From a checkpoint of a small mixture-of-experts model trained on Wikipedia: a variant of SOAP for the experts.
Below are experts of layer 3 (counted from 0) of a mixture-of-experts language model. Rows are named router (the router's row for the expert), gate (a neuron's input weights, with its number), up (a neuron's input weights, with its number), down (a neuron's output weights, with its number) and show model dimensions 576-639. Each number is 128 + 32 x the weight over its row's rms, rounded and kept within 0 to 255. Numbers have three digits each.
After each expert's rows: "mostly gets" lists some tokens that are sent to it at least half of the time; "raises" lists some tokens whose logits its average output raises strongly, later layers aside. This comes from a sample of Wikipedia text that the model never trained on.

# expert 14
router:079068161132127074088197110159157124131174149129123156080152168141132142143147114099084104122151179089098134095147169133106132149129130129129074062132158110088086134125096158116127137106070173
gate0:132133131150154038105166168094161126107150119188140150100110101121135097100096173157096104127100155123100150154157124142096144088145120136048127124072133077135120152200132105126108098164114087
up0:078087103120132157145159122144077162164137139113122147147149128129106108181120124154145158135179119122102136090106184144129120171206086194136154152154065087120088139158152089139147134109208083
down0:076152144128121123140149113138072155105037157133129117136142086157096099094111127180119094096129081148128117137095075102072175123122129113116077152100126123147144118101154122156112124155103151
gate1:094143077084193087116101150122135145112176133164137149133126151194154106058100141139126114134145125127085131144066112185117174160097090137086121156091104143114173089067190110097147169087162124
up1:136193162152083144089125152156143142158097092092148153130162091165149138167092195097164071149120215139080140053131082139106166080108178218184074130177093161054148091048139115119104124114103060
down1:105101171133119144134090119096164140165161138162117120186102143143092148118092105084127107141084130128094163150106074123083095141170122123090145106140149095136147154126096149134162163153142085
gate2:070135146223128131143118133097120132104125178175138149107136098188146091103118113092163117140118153147129160137129147099132135109084160152117162185154108177133119096094084177119112188127123115
up2:125162158113154136161179096141111164154156117121122140141137113133165139127112169058133156136157146111150205108173135048109119174122139175098165115141174102081122128160093116159098147177148137
down2:122109093118162095103166129130141189198157140151060128157137098182155173125077164091137098154088133186114141056184114100138124127103124162087054113148123091082117094120102094112076099165140124
gate3:074083130199164115079157107099117119134104139134125153157157098140103096160105122106141087092075162137146053139106141134182113124145143121075066085138157114162069154093084114096138132134110113
up3:123169108130124160169138164144186177097115136243087128096139155168159079161132190133131141138166114136135161150086177170151125084057202157130172125104137183162113087115100142157128078128110141
down3:148172103149071122172170160150145165127069112129107183099135157129135096142190109140158160096144023121197142072142218157076114121168151167112131110076112134102184107081135133143191182160122061
mostly gets: " and", ".", ",", ".\n\n", " the", " that"
raises: " In", " ", " The", "The"

# expert 12
router:171184125108162102142096106185105121152117098114098100135160127111155103073121115099205157185115144101156110185122121163145112100100140132159165121058123070169123152167106167105118158126114154
gate0:156112110138117107158156163135119137125113141134131105126105123127143034088111128128127099091177078152076169132094126163083138193156135116205147151079108148140117073172115134130102119119147170
up0:117133128119105109100162082173078090094081164109131127127158130124137147081182111130112148134165124094126182114137120096083166134082081132133183150092135162159121117106111150116183164137161141
down0:114162137177153155108160134160176103117096101133106134094100078149127149165123157071138114127157136149111174149182190086107173152101106174115109127151139137116141105135105170112115152117107116
gate1:119148148130140142050148073085131141108142100102054118123138117117147126139097165124132165143119145150078114127219087154106096175127108135150098125120170110195071109123060165168143110205137154
up1:121143076155097086104096093149093075192134167127117092123175175075129118142045119183125073142166143125113138167161076173077056151093078099163185097183119121067130135176146203112078114113140110
down1:122128155111119091091107101104113090103206104165129194140165142117104162149106164196126113114105089090152132121164127187134116140122141135101137144112156081168157132141125127151087064092189104
gate2:160115088084055160067135086086073140059170116069162113168105109181108093127134181076128112113093172139158157141198121094096145119144137110086094091136125125130111135143123136126103146099065126
up2:137170183164148114125134042093143149109095142204126142123172140097141136124142082128197168136123121109115133087187138137173124093145156101128072165140107092060171126083091141159191098145150159
down2:147242176100110107140137105179083159125145146189239111126137173109156107132107109122135151127138106200110118135179120223155127145098133095172117121147132170118122115107170132191138100128129109
gate3:155117144094079121125161172132151097080158121133167125125119104120096071164159084128117124107175142071148161197126151089179150139180155112178110067143109200140142157106163145153088145227176100
up3:142140145184173146122118086082181101145176196138085109114177079139141146111083088139199106146160086074100187108121058121108160126133121174158099165103135088084102113095108146193142185130104139
down3:156116176109102126166077174128071122146089123113143101141155115120087098193071058176163084168130129123096132140147119164094112114129216163075145158144060138150142134115135130092128128078083166
mostly gets: " San", " en", "y", " William", " Or", " My"
raises: "i", "um", "o", "r", "as", "."

# expert 9
router:123143152153121157112152167083097120109153140155148096084140115102135096098083151080103122082123079130144143188080100133088109075105095113186142139124146133080092157134106039141128136100112112
gate0:138075079117191133119130098120129094093158091114109132108104105144103153144084109112156105141137132074073142135148128134078098127183084211166137190116195125138084105125109101140075062102138150
up0:072142110084143167130084160128159104144140086156146120084078083153142103167152122157118114146116093114147122087159136074132106140175083182114108100192117116121089187051093141123077112162125127
down0:102218124155121137110149092121177099121107096157121106067143120132143056150115135131129155119123086084189155076157133109169127180079159080196121124170129104158134106156159124089160180107114122
gate1:162129133098168224132188105161134144084154118162165101149095116108161176214154129143128091096177101163170114119168149125134102113116163142086122111074115136117157133151034104161142117098115129
up1:111177086072100125123172121144145115123170095130125160157137124104160106095085175170127120122138101124110128135171157129111148148079138089154149138097125161121142140184083159167161071120113151
down1:182128166108094101116068110151113145091207096175164190100133115189150104120111124174133123137094146153061083178126075133109086107177133089140091109127128122147147070168105095179089140112115158
gate2:123160166107160131122078154160047173128176121136147128166122122094096117160161065110073140079139091095177096152131161137120150127166145122161122079164121155120125054104099155115123106139170141
up2:127161198130184136125130101158113147174136054163133111129106102157112121172160093105091145040152153131156104155172077127154115090132145165041099086144117116124146080132086076098098159173130171
down2:110102150185131183069156178128117125115121139141125145130190126144076117176152142089171129116160013122161076104133105165077136195126098201129101170123097143158118080155075125158146118153136155
gate3:109121086174140141113112085157040190150086129098143095084055148063059101156107090145101128116173119136131118081127143119114141134158131169128117167143153106111105215122168100167138112118134156
up3:143126068155121151106109055156095158124111135111139146123134103109125097151130165141171125130088180117145115141038106157142081168092099078173113118093115105129137181126123188090104142173103189
down3:047090082157145116170135176156120142121179152171136076114184111108172140146124099125147125169121106125125075123090127142149088161120170070135169075163086125118057148148139116165125082184142148
mostly gets: "194", "192", "196", "202", " Angeles", "197"
raises: ",", ".", "-", "s", " and", "er"

# expert 2
router:157126088191108088108117181118198110096162139141059065145122144149164084127128122193178116121137130132160100104140142114176125132087121133156135111145100171111103075086180192155128215121113062
gate0:159139162160104077094083138155135107132112138169164142115125134111126113149143147098094065120118045127105134111090117121086141139217167115105175124182122176131147132133152142098131118100137168
up0:168145168101058139129167117127152129116102131166106131167187124165133180111143059129092109133064132139065103169083124125077098170087106082106104097106129171159077146115137105120073145109094198
down0:127119173085144082100154121150119074177074126205125141114104115110115127053090143147119088147133151155147116115165108144118094153138073134124160111057163185159116104074117178112124118129102182
gate1:145163123160137123196081081146140103138166120094066145138151067153107144077185137135137143176143163103114168104121145203139115137147122115084133127179121114168165069086167215115078110156079090
up1:121144119025119131209141146169157183084116099085066035133166102165147120175056167112140088085099089096165167135149141108084130126113145138196105141141163175130082143125091102115169125144151181
down1:119127125114141081121131147123066105110103160112118179091177116189131194095107152079158136107118088129133125110059178119126139135146162074185135074109166163116127194181131104126129105180163125
gate2:113140060168104150111073112166138116135120105128164147109159137113138097034135118097125151156152097107148119103159100115149148149178161132109177123127088164189072172075109137126117052137208164
up2:138106082192099110132120133088103132100151094117064116107121134164175138145074132083128168169122093089152166145118139156175154125156146093133105115145171110150057126233138100122167182152111075
down2:084174084127121137130111075070104138102111099160131118130162138105094108113167105085190192145090139168156115110134153110145030108106162126149142128154122109103152145128157121139099178129110155
gate3:098086143147160089181169130126058114114152171121169127138136163144135159172176065176152088185127112166177161118123070093140117055179121121070034105123166133155089111134144087153117130147078185
up3:143113151144133153098148153157078104082163127100160141110117154129136103081128090159165135128183108151141050136174089091068175123055111162047152064133090110080138122112120140165175101090160128
down3:068191100108121183089131112110106129146122204075132139131125146108155161167080104095225128120117097159160115114143131145121117116142092143192143074094137134148149085162089114132147113076130092
mostly gets: "|", " —;", " |", "°N", " •", " *"
raises: ",", " (", ".", " ", " in", " and"

# expert 13
router:188104175113113133145162162154121151150191130126140119121145115066105107164118147063093120120129079104127114144123161162106132206215117138168155162144144151129119145117098093132127136110107130
gate0:116120143120143108106141099151135131152079201097160104131115075085071100150144074098116060107142126158099114124101181129151130176130110129116100191121120153071175158143148120110109117130172197
up0:139101147135176159195115143126101151097123153167147119115135182168165124126081132184193201182087105182063132065127133131146141095101084154178138117131064128222093113122143097129083131139096152
down0:096026125148130160108128112155111094143141068162141051143140139107122160113166156074097101148117105084176143158116137117083180160118100153139090141118086120104153050116121145139130065135181150
gate1:174110151141114109139125145109134076158152107130186171112149126102152128163141179132114154134155158082155134119101144110145173131145136099150140228148205117084186174171127114119165056105163084
up1:095106106128115148091109135154126061098120165114128079128148194117089153089130088170145099102110177141108157066098132114145086174119151090113091063133108079158115150147156081086114112196129152
down1:150104086125096157125158147083144159111156140072076077135089133101148145166127089108115101121113083150114158156106153133182111099148175140113122166104162086101148196106127135104117136099123132
gate2:122142110179141122137135200055097055128091132110062149094112139122107126219172131115115128087139116120123114120146104113075108153098132108159127138118086180119156118129144143110149114115148078
up2:180096158114166083125122139117052103191159072103151163118130144148134113133090127111144058159120182097146144147130152150100112069130054174159173080120155164140158145078129187120121121134094116
down2:112086117182134144147122057140138102241124183164123117142124132081145090126147078095151116166145167081159143094132145118148153131126172169161119099133199152141145092128123124115130110166140084
gate3:116106163166132161089139162060155153126164172116172107155096127133045105152156141078164159113165100074144138103082094190096084121110128077141083118128099171102148128141130112144154079108137144
up3:140104130097136120127122038170111143099100176158106141135177165125175064098152120160126131117067123082139137115106136113104126151137139130130103096184132113130099136109077123158069122114164095
down3:149117097097097153126113161111126094166079078201131148195149179131123061088158129117135118154146182125167115163069098071138137144094129188175167103144146099083140071098138123122127124152139101
mostly gets: "″N", "°N", " •", " Apps", "″E", "°E"
raises: ",", ".", " and", " (", " in", " "

# expert 4
router:109150126099103143124121108134102134097124153155119148174090118150111144077175130084097134132137125140128123149116121113153145069101143099121040151127175095142206102119089068143132128139175124
gate0:104185150109085142080127114125184123168192127112157111148069100144059176144112051145104166138105081111091156094167133125122187110163173159083091123118170129099129118159115086103078143135124137
up0:115170124121082117139119085063092129084135133117166101187123146145145167206138150159163146140137129131207137124115173179144169127094109168096087167118180187136129103160123120128127187083121089
down0:113055062099075039121092143110120044149116150125138082156083114116068068147122060121141082153137151148130103192133133064126164155105116143118133125119120130170122091089110069128106160136147100
gate1:146104179076078148168123182144072188120109150119120117132190115168138160145068085118147213150130143120126054166141132153146127176072108122108137140124169216126216134112149135113095116152126163
up1:178165166130148140096120191112170131103141072129138143137160040083112137169109152105083118121126070088075166094121143136107116167067148138084084137066113089100163129116122088151142159153152112
down1:140123116168202126133086088113181104100098122043109117130083141164145127116120093134135085148151120140083156077127156163148134117173161122112161091135149078122153136150109117153177126110141144
gate2:133106113178177095158124149093091081184100144116100143109139101075135151074163160124126144129084139172086153085118105139118108086154122147101182154159116071076167093150072171103152128132100132
up2:100170108110184165115151125062125155129117195117099090153145127065126165155130106130139137135178096077125117099206144086140095123089109200115122113103117119154098147158132125114064120074161135
down2:118143139060211102148155147196150158105134082193130088104152110197079108102084096084149120145153120120091115090184141174077178112041095164142140122117118216134145133110170135146172134108155142
gate3:159119112044155068110103152107108177130166106141158096127145126099133101227108096070102135184121173122093117166159102086125093086109124113141121107094132193155159112111104121170081152116127147
up3:183137115146210154093128109085106084144147156102141147100140133131176114111105172110123140162114079122161105108122100107127137116075124085157179117172175097153116065154049091138147148087142063
down3:134093104132130144159099100085125068147166169136104125084178127096142087103140156143155128110122155064162131048123147104133065159110120126095094133165179122108100138164108123097148118110118147
mostly gets: " l", " ship", " Leg", " Sir", " Navy", " vis"
raises: ",", "o", ".", " (", "b", " "

# expert 6
router:065108154109123159139108087130163148123120100120092138129098114160102147160134178206088173176147103145089154133131128090093138092160139147080153086136160127125157149164128116178137104118183115
gate0:149083146150126155084130133112100079216087124139130158091159080093146116166147156113136150182117185173092121168102077164106162153142101111132136185106193141150105110115187155094108167145060169
up0:108108131153051167097109131145129083123063050144188082112093139126081174131108168092096106116116145139120135091146133132180150098104119143109122148118104182155134107168190109139167167184161093
down0:085135106137112130090099131130116138088160091153116090152091151105091130127128130112150135055150115066130060119072126108141013101166128126114081041130135148139184165174106138106094106151121095
gate1:095129061096129096067140107143132088099094168179085172071080072116176137131132200132138133102104051144069104114142120124134106160132115134069102172170151174105095095099096137147175173094072148
up1:118133116142118068113070110113188117072144104161114154141124128141182187125141150138096140135091142107155099153143107075106122133094080152107076103137130141124070140099165160134078081079137118
down1:178125033072217120098078078129111085184186159071075167110110116161116130114092137111098101162156150090072132116089105157110122103123125146091118191125108081145153136120151173115146172145136156
gate2:117145187137106122147141092129118114095101190129110219094185067138187174086074087066079161151099081157112155102162145139116159132132182128134127070178130116118093174131109145139091179131144129
up2:178079133140200130167095176128115222127103172211148179147089094092101117115149086115114112119156105103096115116143207136037112108191055119115065103181147062155164100078151049140101176121099142
down2:143156127165110143079154115146150119168131174160072093152105115148142123101153162074127172142156096105147105168138074149125182125152108142110087115147132102115144090122109147170096179153168114
gate3:166162086174161117096126056194129164118128131109149119135099094109131041111144161108140096073076064166133183193171144154121128079140086098119157126192164095129097099158092185114119183123128129
up3:115141146123095173114130116133069067149154136077211140153080044109108142083092152118151168101062102137101070080145071084129096133164175136173079107157157172154125145162135101151108115125138108
down3:108113126124098177117158140169100097129152124115145112083107162142129142164078136109145106138137170100158125158121101089084109169201124102118100130119136150144135080129063116084175123105070100
mostly gets: "–", " \\", "_", "/", " x", " Association"
raises: ",", ".", " (", " and", " of", "b"

# expert 0
router:116117177139189155100090126156100164122145145101153096180143128151132139158098120172119140130119113122174091080112116178142108106175139108135161083143090137132083161094150148085134101143051105
gate0:133103163154098133127117101104171125098078068115144143075039040135087087181125180115172149090120180107172109143106139157097077093088112104149150109084126136179150130121123122130066120133106153
up0:079157113104106100118063131066104067097095105057127150089213105158077142091114069114117133129110181117139136126151148163085095166131125120133107133134104106129142181141099123120079126152151198
down0:098171142084094155112140126107119122081087158099142152200031108074123133162130087105173165159094107134156219166104105128102096110168112104120111115202073102141098157179169108074127097161168158
gate1:054143137123182172149159131158129107161086131129110166142145172119121174149124116119153116065201200114128147172077175132097137142150142183091131095112189168114129148160092158116123065113124077
up1:152119091146123122145080153164061061089074149107148143105107152226127034091122106123160123097127151086150115142100110076111108078104135134111127142106104152137151161142186193154065104108091121
down1:147106092175108100121151108150100138100132204129152149154104117111148141142154128126070147141112108126095174184041102154156075121144135087153145138145110057143178131096188068140111155142129121
gate2:124143121139107108131170194087145112175124153112125123150110172118146112108078141143185125084118113146158110120096103111154124134135170075137087172133112132103086124129107115200109169126146133
up2:141106150095109130146169181142150123165123144145129196138160118175155162157132076084133082084127063093137089118155139087156051160109174170137147125105076110083117117143115117154127138115147148
down2:158131111095116153110119075139144122200072106132170157182157071116101151168145150106073105142152107173123120149153170128106081155110117165091094092125098230177126209140116148106118082086148106
gate3:133088158146115115160117096160104135142118209154102161175071110116130139189160141169074142172075171149117124133113139216133142178136165104099147106164096140106106130155133170149132108136036174
up3:104153152129108139174165065117164106184175132139104064113118127176069150116102126098122145161167132183097103114125136090070165135163086143115142192094157085129145152134069146181111150119128136
down3:201097121111056079130087119132193109116134070102133128224168153129168142139062148135101135193154147136095101064101049094073168110155123102151176117060116183124183097130112112103153157161132104
mostly gets: " April", " September", " January", " May", " August", " March"
raises: ",", ".", " and", " (", " of", " "

# expert 1
router:110106103154159159138144115095134155137082171090130171147095141147128167146154135131072097058193117100115114068131189139080130156179154130128140083158133140145091113130089146139173066157132162
gate0:190120088115153115103105068152102158119144078153106095078129146092171102135115138166103138067104156121131133152123171111144116158104117168166133173144062105041107093111137048133152181135192131
up0:077089192111129158111127090105073151171129163141125129112149153096181170090119114132124105201165043102106131062105122123151136135160126176142058138135151130144092134101113155083145144136100171
down0:087096094123113198089128127179100096138116087139198146129135168112073126103106107136126165115110157180179176128177121104149189083099146171149102154077057134108150168144098155126131124061147088
gate1:135106087176133132180134046124112139186149128140134113149123151134150121117108109081136111146120119156138074121124195153170076181168122095093161117134163082064088113145113137123148157163080115
up1:124079145152130108107122174097116117053128080112165080107137107129170172136126083135075131165103144137104143117079115101137190089078090096154103178170171152172182120111149119162118199143086118
down1:113099125093152067139113146118132126182088192153098166170103094127166155172109088097107099078091140119124141111086123066066126091111126146142060125186159148147187136146117122123168158105081104
gate2:150152151137132098105086071133080104154122137159111201114138140117095157166141142100107107141136139129163036157155115142169097100167107089109123107147171230068151145192113116144095134133180117
up2:132099146108132119166112118161054092093130149118141121141120137133160158083162171152113115088112186140108056115088104135135105130149075118171141137102187141116159104162167186138120083203144080
down2:079165093101078136134101132161114127116124096134097151156157116180107165177193136099144110096087134132149173133123081112132083130115154112151110093147103115149150120108162170093081163138130138
gate3:093060119106123113125137113057130123157113083149129177157117091172093086151121147154167074173118130077125113132129135119126133135110110143087151143110166173110134115144133069089144073115154146
up3:131085144181150103085124099094194126123154105105159205157134131139117144147165108122171090197072110111162045185134125129077122167119082077089201160140143131100153070102189123110160082161134093
down3:140107137153104118140107123112162107097193169116133109141112105143148106109149174158104124148154120153122128113114071114131111138159115170144102113130120102043105115108119153090141127096100117
mostly gets: " that", " and", " the", "),", " other", " which"
raises: " ", ",", " (", " s", " in", " f"

# expert 10
router:133184179094168088151160090075099115157112116117154117100155136122068138093107140085178138143113152110077152106100098114141111095150096157111079139105169157123167121139097087137171113148160104
gate0:114102090170152113117074123097137078105127151179147100122073089130071117100121142098127151114139146140076139156106119069183104191109191162112147160141162148105124096154170213111103021173157078
up0:148151070179115129177143144129103140103149122195118087130130142145126202098103174122140173115125084101075143079146120152153112124133151154104167096122134119135136087036128107208156135062143080
down0:181131145152146166098062154138085098088167081168102153160162108146108084134118095133131084109139094113136090183165187116167107125122106123078107086127130067103121133080200132196142117114108143
gate1:175141124161099167156108141130132161144174135164169162133109140102147063112110164145129142090116209164157184110135088124157159146130110093151114141116026127148138095151160139140120124177098159
up1:148102163068037109157112084116148097138126125192086150187214192116141045154146119178119173174153133106123085131138144111106127116142123165150122143113111151085153066126143112124089071084102185
down1:127173125134130099124176069148113068126088115120161103156135184187108134105133166129143168160122133099136096059141058119119149114133097179136147131132150120112205091159126126111105189105153153
gate2:167166161108067124161163121116163138153112092144154143131125115128185164126158068092124079164119134127113104149125177150099150114148130133135091165140100119086078150097108109107146115123126069
up2:129128169095118087188128117113125146141063174121165143139145097125166096135163164166129097213078115145139154074113190130122099139167130088113162139169079123177047120128152152060103149185114108
down2:119117176098098116116100131165101114140082074066094147076090102128122117134139079164121114147115032141198153133087136101127160106202076212119127154104163136203132118099137122113144123157128170
gate3:173167108187096088043113153162150144140108081094149124104175151142078166135134155081126120113150174118182138121152099092145157135110159071086137106135169194173098132156104069091146121111158098
up3:118078099110135081107120113117142118158134137206192080125117150204164187153143112153102085078122138088090137091110121185139130104087126084097126144093097141093145137149127103127188143117151061
down3:149114107090093185091133138113117122147164143147125112125104165139116186155170054126112155161188163155154088078194122124078097179109166207114190140065143127077169141146116080108096135093157145
mostly gets: "ild", " Pakistan", " king", "mar", "ona", " farm"
raises: ",", " |", ".", " and", "o", "-"

# expert 8
router:143159054091099105110134126073134148142069135109155166119100102151110158132145143064110104112143146122120169055151129097131129159136122111089117128132113105133142112111085118165140128162182141
gate0:097134157096179091135107149130178149132131111153150114174094101131110151115102112129094120130165169122128109087168151175112109172148111151157149167136090156146137126096173141128154139118151165
up0:110099171088162073131112177164128119083161166116156148129125129112079068138096112146076125143147102170126130112161143098113087120108121190206156150132140100140132095119185142156153109095160086
down0:190096220124134084154158099105101166177109126040118105148206119129143185140105178134142173153138129105106111120075111106145106102065154129121163149161159185089118109125116098123077117088107107
gate1:125108112190098109130072174091055082155118139154167189192125115108213152044130171145090116133140143122151113132123133153121141141149172138089115144113136119129127096192116084118098100116137123
up1:152081139098165127081167150191133167074150140125118111127158077124061076131135202136071108077137139127114118176080127135111108125056093071115197083152105141146081132114147165116158100144106124
down1:106138166139209100164102104167111081144094142142164113057110148103150117191133218097089195102067168147093166116125121140091140075175109122131131123198080100115119114148155161148119118109112074
gate2:125158154121147103156160124118113132094125127121159132143142161128152096096108100150186121061145157148125122164118125107129153129163129097146113159124101132143116104127113090038101167152129103
up2:095048123137189123119082123128122163138120145073138115119090145131070084139124111097146066080123084114162172155061166117184130130196096143108138181111095138132140119139110135127121106152162117
down2:189133149160130084113162131144146141155070100075112166102175156092097106106091157138181181191062137133126127099139129144147142083081111121058101155160192105110115157105108144157152129077144114
gate3:129076138148125148041086109123129133114125125149103161107144136151081060114145096164096158142099095149087141170152126142146131151138138162102116127189164125105127092150148116142162138122121096
up3:157129156121157120117096085164107138117128203138152144126089108180070106142050081186127153150092103143088159143122109091145119143162185173122112126100155128125115112152166067129236188083106145
down3:140145111132078127129130089123126137076098154117103092133134134092146177113164106165162114115114170115125150106143142137131157128135081130087146104143118119051083128132077120198176092169137118
mostly gets: " and", " to", " for", " of", " with", " on"
raises: " ", " a", " the", ","

# expert 11
router:120111108073111115135104150166177129109136118180101141142118112150188133157075142180110129160119132099135135146135124064133103134111169155133129116106053095191130168091113147127096131085173131
gate0:127140139164082122170089146062105091149111109063148114231131148124141091108195167150076102139144105126088054126128159195151086141179086146100133141092141102187073122157145134171143125161140118
up0:126158125119092115132136134097125109171170177184130173104145080106096177122162139148083122154119122102149100132044133173109079144169106166134095147108163119124072085100184076147122056108126103
down0:159144149142138109096114133144138105143202082183142153149156106058050130145137131145127143124066133142184154143150077089089114131213108133107136073129106158154106140115134114172133161154115070
gate1:136071159181073128140130147103120131163135081144137143157157187118143157098164158123069255107167145083089194172165117097140128097102129128146102130081130119113163106138136148127117119142137099
up1:151121095079069163118132133137130116149085145134120176127094190084105152133166130213122076108080148177103135113127098188154170193112123125144155137123131208136059074110105174119122125118159136
down1:078109157132107094119115133110156167099133101155150138091087141173161158171138152127068070159101117080157121069153137132103111089125162118138124113161139168150151165068102035112097149144106154
gate2:171170094167127156087168177140104106144145190085138156101125099190105152143189146075119120128101144079180120156060203138181098139138181121097068120125161064132126119162099136094124124043087177
up2:129145129171117177152136189142153081134134115103050216061170137154119054136144186093154132155123127105066149120126129127150134161090143121181140109104160128163151174210121104160123187090128109
down2:109169167149105141112073126126124151114100107130122185140155182084162079149129166135135146102099105090143134140127138104141074096139151119074131144081156114155143121134125127165133164140135081
gate3:158137119141123145140080146101111140117163162099072177063161122129132143113159135102124088138135181147108189104144133162141156185070094103107153148108158131144093149119161166200120076102076083
up3:141091126107056147129168118133132115146098096153137068155100104104140144054133070159129164124149174166151115178096194073105112184115128160128129109139138115131174098098215162142143151137190124
down3:077143100125116175142186107132146072160100197142125088152117132090090091138164130156115116137122094081079106140151114097172125140110146165090168115125100129118110125127125133200129121065135132
mostly gets: " \"", " un", " well", " '", " early", " out"
raises: ",", ".", " (", "\n", " and", " to"

# expert 5
router:113080137149154166194163203134105158106162144109091131110091082127123100158155088175116133157146086134086104096140131179134108158095097074121115202124130146112128130122131069111108156138104167
gate0:140097118119110109097135161091154151148199079086109152117104144137136167125172144174129191169147164165122132105113126171122127112120081160120079087171147113103087162191178160152121159104094153
up0:155126071103112174089167168080117184113206087150162109143116057152135138101123155126137193083166141155150091159077121138149133159205070180156111094143122075159158088125155184109113124082054132
down0:162121130121141126148200109087196114177131185120149127143099050153157084164115148121091128130061148105123090093107183149162129123138159150129160133095173148144157079115193133074182127122165143
gate1:155119110158166171138183083062109041111120152113157143077145084119110141143076088086162131154090159122099095126173140158140111096113151131132121144163081156100133168169141049132136093115173179
up1:079081164182156112134098119142184163146151152153155132146142108133086122145161122090177097104149120119096168117140099093183116120197171128039114073143165150134151147176082169150108162126145064
down1:178143178133176187051181162119176165157116142145082088055160148173141111132158127112141101111147153119166100124131140091148123194092083167191097122140083110124096105086110110134087072131108160
gate2:169132139081123190201117092119135103097072149069123106145136091100143203125134138067036140113172190088099148161085127135140111129128064118096131156120095115138109121148106125134077132185070127
up2:087163086104122129140143098100107095136079059111142177107112161123125087112118118164178128134187146120169092122110113043120106168073160165136084123152130091116157077185134084065155124094110087
down2:167138183164177103086114097144129105152146150114168139091091139105106109136115102162169122103167086148071016141172174138117165089141146178135154147111144090171173194128158159119150118106134151
gate3:087152147153144070097145120116131195130145107142096133136129125160108143094186156063126146122147161074139149089157202100113104143115118125133158129219080119126102137072133111138134126101139109
up3:110170077161090084124155069103138119118086180136166087144158123125136184083102173130108123113153166087102103100133076160115183104179091134105146176139175158128094153139161104074165169127086155
down3:131118155150161171110134129178129110113149115146197138089100131114128140150083141165096113126106161061129120140114135171126139109129138094171091168151171103154111164135092167104161142096149137
mostly gets: "\n", ")\n", ".\n\n", ".\n", " |\n", "==\n"
raises: "-", " ", ".", " |", "|", "\""

# expert 3
router:119142117163163084080106106136127138098097121114073172065177060146154144149035143127154136126096120156143140136125108107134137135113185130109133109086140096163164193134173203078130133118107094
gate0:137097090120099185159096092173129141106141092103156154083101116156126117115118099126110079168150130154143129092178101123117162082081110138163113053160106211111123103062130177136176131113074133
up0:151153128087100176205101111063161117069197157142193133078076131152127161144120110160169146154132138148149100146066148086137140152133101122058154112157116120105130110114167141096143126093106138
down0:129119131101123107158098156109073114149073132073153090181162133034153110092122137094145162130148129121140111143142120080086138148181082140142103138108151174149159055139129190131088108116115113
gate1:108114134122078111135092120122123148086153109101184129104152084121125080128116108140122119127159125116166104124169105035184111117082146164174080160178090167110132104099093155158086107113095123
up1:091089123127154107128191146081155111099108094137128132125158193101092204102140105169144113157172054104175130173145076130110092174179132180106194154164108170120090071121134099142103105140178136
down1:136094115105099095164134107156098165161183169181103142138120177091151109164196166126094106124059162172104181188135121162152113107076181122152170123076057197155062128115106085148153145082138157
gate2:124134134154157097132089124150118140172172105131117106097174188198080086115167098120102153142181098161157139117110197132118137141138082155147147080197173132197154107143168107139139146084065107
up2:169112096154137154221139149128132175111120134110130106079123133077162203153173171137093090161165110117130126137105101090095118162153143085084082103195114150127191142115098077133097111125167081
down2:185092138174111073064132112091088132069186116127125052173160103133147159191113107199088111085114066147174114195113155136115091147159198181122106128105129050148073197123173160131103162154131105
gate3:099102156165156090145087146122072125151115105140099172063192173139101169130095121109161121152100174082146127169103149107063148160118121094145122098190144083084086074133113143086096098114095135
up3:108132153124095142120110140135165152121114158134117129177091098072125159146149140067157134221118147112079198134195102138135124122100120175136115150104153130112098165157049167153164169103122167
down3:177162173151123122100163095152166115050114116113132161100155122124105121118102099112227111138113170108167126160163111122104094129079107104093068166061158175157132156111120128154077119136142098
mostly gets: "6", "5", "2", "1", "4", "3"
raises: ",", ".", "–", " |", "-", " ("